Experts of a small language model: 11 layers.
Below are experts of layer 6 (counted from 0) of a mixture-of-experts language model. Rows are named gate (a neuron's input weights, with its number), up (a neuron's input weights, with its number), down (a neuron's output weights, with its number) and show model dimensions 0-159. Each number is 50 + 15 x the weight over its row's rms, rounded and kept within 0 to 99.
Before each expert's rows: a language model's description of what the expert responds to. This comes from a sample of Wikipedia text that the model never trained on.

# expert 18
It responds to: Inner pieces like u, ti, ci before -ally or -al endings (virt-u-ally, mut-u-ally), plus words like second, more, region.
gate2:55 30 51 34 53 44 52 29 56 48 38 66 67 29 74 49 48 18 38 66 69 37 50 38 52 01 56 53 53 56 68 43 46 38 56 38 62 59 50 29 51 77 49 48 45 69 38 29 43 32 37 60 44 61 63 73 14 39 44 46 42 35 42 71 62 53 24 43 21 37 45 29 47 47 58 65 29 54 23 43 49 28 60 54 63 30 81 28 63 39 34 50 33 67 68 62 22 59 55 51 73 40 42 38 38 56 36 46 60 54 42 40 24 55 22 51 61 31 72 34 66 33 42 74 64 64 58 48 39 64 53 45 27 41 69 50 55 77 42 36 58 89 35 83 56 67 45 55 55 66 44 46 46 56 49 52 48 65 55 24
up2:63 53 43 70 46 53 46 60 40 67 55 22 56 58 45 35 50 66 78 62 30 45 32 52 18 77 54 63 54 52 41 61 63 65 85 57 19 30 48 76 45 41 52 47 32 48 74 70 67 68 61 27 64 48 19 49 59 39 44 58 69 65 62 41 50 52 44 52 54 61 60 54 34 72 53 53 58 41 63 57 30 61 50 45 39 61 44 63 61 49 52 67 60 35 45 48 61 28 74 49 39 83 60 83 36 62 38 44 65 33 49 77 67 76 76 45 61 63 44 49 22 48 75 32 26 51 56 74 56 24 55 54 68 71 42 48 41 35 61 61 48 44 88 36 54 59 54 38 74 37 55 50 42 30 35 58 78 39 75 70
down2:25 46 69 68 62 74 60 26 40 73 54 45 69 74 35 13 60 47 64 73 72 44 44 51 53 36 52 45 62 53 44 61 67 81 44 51 72 56 35 41 51 26 35 45 42 30 35 67 25 64 45 60 47 76 24 11 57 61 63 46 41 65 63 59 34 56 49 19 35 49 44 45 61 64 57 53 66 56 51 53 41 57 61 68 35 47 55 49 67 46 83 73 52 58 33 65 65 25 58 64 27 58 71 49 59 81 34 70 36 33 55 62 58 34 39 63 50 49 72 57 60 41 41 58 44 72 37 59 32 35 44 69 39 58 43 44 53 62 32 52 03 45 61 24 67 52 32 66 26 55 48 40 57 44 57 62 34 59 40 39

# expert 35
It responds to: Word-inner pieces, mostly th and ed, as in a-th-lete, a-th-letic, fur-th-er, often in sports career articles.
gate0:54 59 76 68 48 57 49 36 66 66 55 47 87 55 74 74 71 49 53 68 70 52 39 35 57 44 45 57 55 71 51 58 51 47 81 66 40 51 65 70 32 58 48 39 50 45 63 38 38 64 22 60 51 57 60 24 46 48 39 57 49 41 66 56 15 58 59 72 56 40 33 56 67 51 59 78 41 45 23 35 43 40 83 57 46 95 48 30 36 82 80 41 57 47 36 28 47 35 51 70 51 51 51 79 38 31 67 58 55 68 69 41 62 51 32 57 31 43 41 39 33 62 40 40 69 58 17 58 26 43 50 49 25 41 56 36 73 40 61 46 36 59 57 61 40 58 62 71 50 40 53 87 39 30 46 67 37 48 57 34
up0:54 34 66 63 50 60 40 51 69 58 79 37 70 34 67 52 77 19 59 54 71 35 48 49 47 61 63 46 65 63 52 66 60 48 51 70 49 62 63 78 45 46 62 36 61 37 49 20 47 78 51 67 58 69 37 41 38 39 33 48 51 35 54 55 24 50 47 56 55 66 26 49 60 59 36 72 33 34 28 36 58 36 76 49 25 87 41 53 50 80 68 65 75 61 48 48 58 34 68 56 55 40 72 65 44 20 49 66 30 63 45 48 44 58 54 63 32 49 52 53 36 79 30 36 56 54 38 57 36 26 30 51 18 30 43 51 76 44 68 30 32 54 45 60 24 29 67 55 46 54 61 91 52 53 43 70 28 37 57 46
down0:82 35 59 47 53 43 60 57 36 45 63 29 67 47 55 82 51 36 37 39 51 27 46 75 34 40 32 55 41 61 24 52 26 43 60 58 67 53 27 63 40 46 72 47 30 56 66 45 40 53 54 37 52 46 44 36 40 54 49 33 46 74 34 47 54 48 31 51 46 61 70 59 54 44 57 89 30 27 71 64 47 45 37 78 45 47 36 65 46 64 72 63 36 30 70 66 52 47 39 44 49 49 46 75 45 48 39 25 36 37 43 74 53 76 47 67 43 55 59 36 44 75 35 09 56 39 55 77 64 27 63 49 28 49 79 68 65 58 41 07 55 49 70 33 15 40 64 38 52 44 45 74 37 46 55 49 46 66 78 54

# expert 10
It responds to: Capital-letter pieces beginning surnames and names, above all the C after Mc (McCulloch, McCrea), plus acronym letters and name openings like Al-bert.
gate2:55 52 61 37 27 43 44 52 54 59 39 53 77 53 62 20 62 52 55 56 47 41 68 50 41 52 54 53 61 43 37 40 43 57 42 42 60 41 68 68 56 56 43 48 32 71 47 70 31 37 34 44 57 14 54 75 77 16 62 60 24 54 38 35 28 49 40 58 50 63 53 85 37 21 29 45 88 58 83 47 45 34 52 45 42 39 30 43 60 47 28 58 64 77 62 31 27 68 56 66 70 49 73 40 33 30 47 43 43 52 52 76 42 71 64 43 57 90 29 41 67 26 61 57 58 37 48 72 56 53 73 37 37 38 43 54 51 58 54 65 43 73 51 56 50 44 72 56 50 50 53 60 40 56 86 22 72 61 63 71
up2:23 50 60 45 20 76 62 44 65 59 39 53 66 32 65 36 71 43 47 63 30 78 70 46 46 51 47 47 54 47 34 58 44 44 51 46 50 54 30 70 48 70 33 46 60 68 41 83 38 32 44 55 57 26 79 41 77 35 37 40 23 45 44 31 39 41 52 52 36 47 54 56 62 32 52 42 75 63 72 59 39 63 45 29 60 39 27 31 17 49 58 64 65 58 57 54 34 64 43 54 83 67 66 38 47 47 63 71 59 57 50 76 27 61 43 44 45 66 34 32 36 30 69 20 78 57 50 75 17 56 51 45 55 49 46 52 31 76 49 43 73 60 71 72 55 57 47 49 70 29 67 35 49 41 70 66 65 46 70 67
down2:40 26 38 39 44 43 41 54 67 40 43 53 59 39 23 59 59 28 45 43 40 41 69 57 58 40 51 47 56 35 68 22 45 40 63 26 53 70 17 51 60 51 72 69 19 24 46 38 13 21 56 45 53 50 56 40 22 52 51 68 58 53 53 47 61 59 43 39 33 71 50 46 42 30 48 51 38 54 74 42 28 64 59 41 77 58 43 31 50 64 54 59 49 32 70 55 58 71 62 52 39 41 65 36 61 60 51 58 37 52 49 48 39 61 27 93 50 68 59 63 47 57 68 43 86 52 48 49 39 37 54 60 87 37 79 48 27 67 68 59 73 37 45 52 29 51 57 40 45 35 34 53 59 99 35 43 56 66 74 60

# expert 8
It responds to: Line-initial dashes in taxonomy and infobox lists after a title heading (- Genus:, - Authority), plus copulas like is/was in opening sentences.
gate1:34 47 70 13 48 63 32 59 65 27 70 45 44 51 68 38 64 77 44 48 23 50 74 75 62 51 52 50 63 48 77 71 51 52 42 53 70 34 66 42 61 64 54 61 74 50 49 62 49 66 68 55 37 76 61 33 64 36 57 47 26 38 45 53 48 26 66 48 71 61 36 68 68 40 34 50 34 40 21 43 39 61 57 23 31 56 50 36 47 58 57 68 51 20 66 39 58 51 62 58 16 26 52 42 41 46 38 74 50 49 65 53 65 60 59 43 56 39 27 22 73 33 38 70 62 54 55 55 67 38 57 23 67 30 48 64 42 43 59 41 41 72 62 47 74 22 60 27 34 55 60 81 59 34 43 40 20 66 55 39
up1:63 62 44 75 36 41 63 81 59 76 33 27 56 34 53 46 43 50 68 40 46 33 39 46 50 32 60 48 49 20 71 28 38 53 44 56 26 46 66 32 38 66 22 47 19 55 76 43 40 34 45 50 89 35 94 44 21 40 36 61 46 58 47 66 35 82 41 45 59 59 33 43 30 42 39 69 54 34 46 58 23 41 51 73 70 39 62 36 45 37 36 65 39 38 54 40 30 50 39 58 78 65 85 47 35 26 53 46 54 54 57 60 41 62 47 51 52 62 45 65 53 55 39 44 65 21 46 33 33 46 48 75 34 48 37 52 47 69 56 48 60 23 54 43 24 69 50 52 42 51 72 47 53 65 28 54 70 36 32 34
down1:60 77 99 78 49 47 47 40 43 51 41 49 52 49 49 25 36 55 77 40 35 58 70 50 59 62 67 63 22 65 50 41 52 46 22 74 34 50 55 54 56 47 52 37 46 69 42 50 31 40 48 57 50 43 55 68 67 20 49 61 33 46 46 43 06 35 41 75 58 70 84 39 75 46 53 87 36 66 36 31 59 58 53 65 52 50 83 29 25 39 40 71 53 48 71 48 81 46 64 59 49 50 32 49 35 72 79 63 79 50 54 32 72 66 48 26 56 35 42 60 67 40 43 41 50 59 42 49 60 55 65 52 72 49 40 51 66 68 40 57 56 24 59 49 47 59 46 56 35 45 41 61 50 67 40 54 37 29 44 70

# expert 20
It responds to: Short consonant-vowel pieces inside words, mostly li and ri, such as re-li-gion, mari-time, D-ri-ver, co-lo-uring.
gate1:46 69 48 41 65 67 52 47 14 51 19 70 56 60 65 48 50 57 62 54 19 66 53 44 16 53 40 66 44 43 44 65 48 42 19 51 54 58 31 54 43 64 56 70 26 43 35 58 44 39 33 35 35 41 86 62 53 76 53 49 63 49 21 45 65 28 44 29 70 25 40 43 64 49 44 59 36 36 57 49 64 47 44 75 53 37 38 64 49 40 38 61 67 65 55 51 35 43 43 57 60 36 80 68 76 30 38 41 61 18 43 69 61 23 68 23 36 48 56 31 38 53 31 52 67 42 20 51 53 82 57 42 46 55 35 29 57 50 84 35 63 67 33 48 64 25 46 47 47 46 58 64 15 35 45 42 46 62 47 63
up1:63 55 31 41 46 50 36 62 34 48 56 47 27 54 40 20 44 22 45 52 45 54 56 60 50 73 58 31 34 46 51 57 52 89 43 57 55 36 87 51 53 56 58 53 43 80 29 62 61 62 75 39 32 84 59 61 45 79 37 55 45 25 84 50 54 52 82 65 57 35 42 61 60 60 73 70 41 29 60 66 67 44 38 23 74 53 37 35 29 63 56 35 72 38 40 36 78 49 68 38 28 70 48 46 68 43 59 41 45 42 54 42 58 38 63 39 46 36 53 47 40 27 37 51 66 59 35 61 47 51 49 48 41 15 47 67 65 51 60 53 59 23 66 65 60 58 35 67 45 68 56 70 47 39 48 42 32 65 16 18
down1:43 63 61 70 36 62 60 62 29 66 37 50 59 53 69 51 55 53 50 25 36 57 65 77 53 46 79 50 64 65 46 67 49 51 55 31 65 52 36 30 45 36 59 58 46 47 42 31 41 63 54 35 48 30 58 22 71 55 42 45 63 23 00 56 45 41 31 36 64 48 34 55 82 73 46 69 44 63 45 38 51 64 57 90 35 41 54 44 51 43 55 45 44 14 35 53 70 58 63 45 09 66 32 45 40 60 76 52 53 35 49 30 63 49 38 39 40 55 64 36 61 73 42 36 36 80 42 63 53 64 46 58 47 51 50 68 84 39 57 58 24 78 37 70 49 52 54 48 73 51 34 67 47 38 39 49 38 30 34 28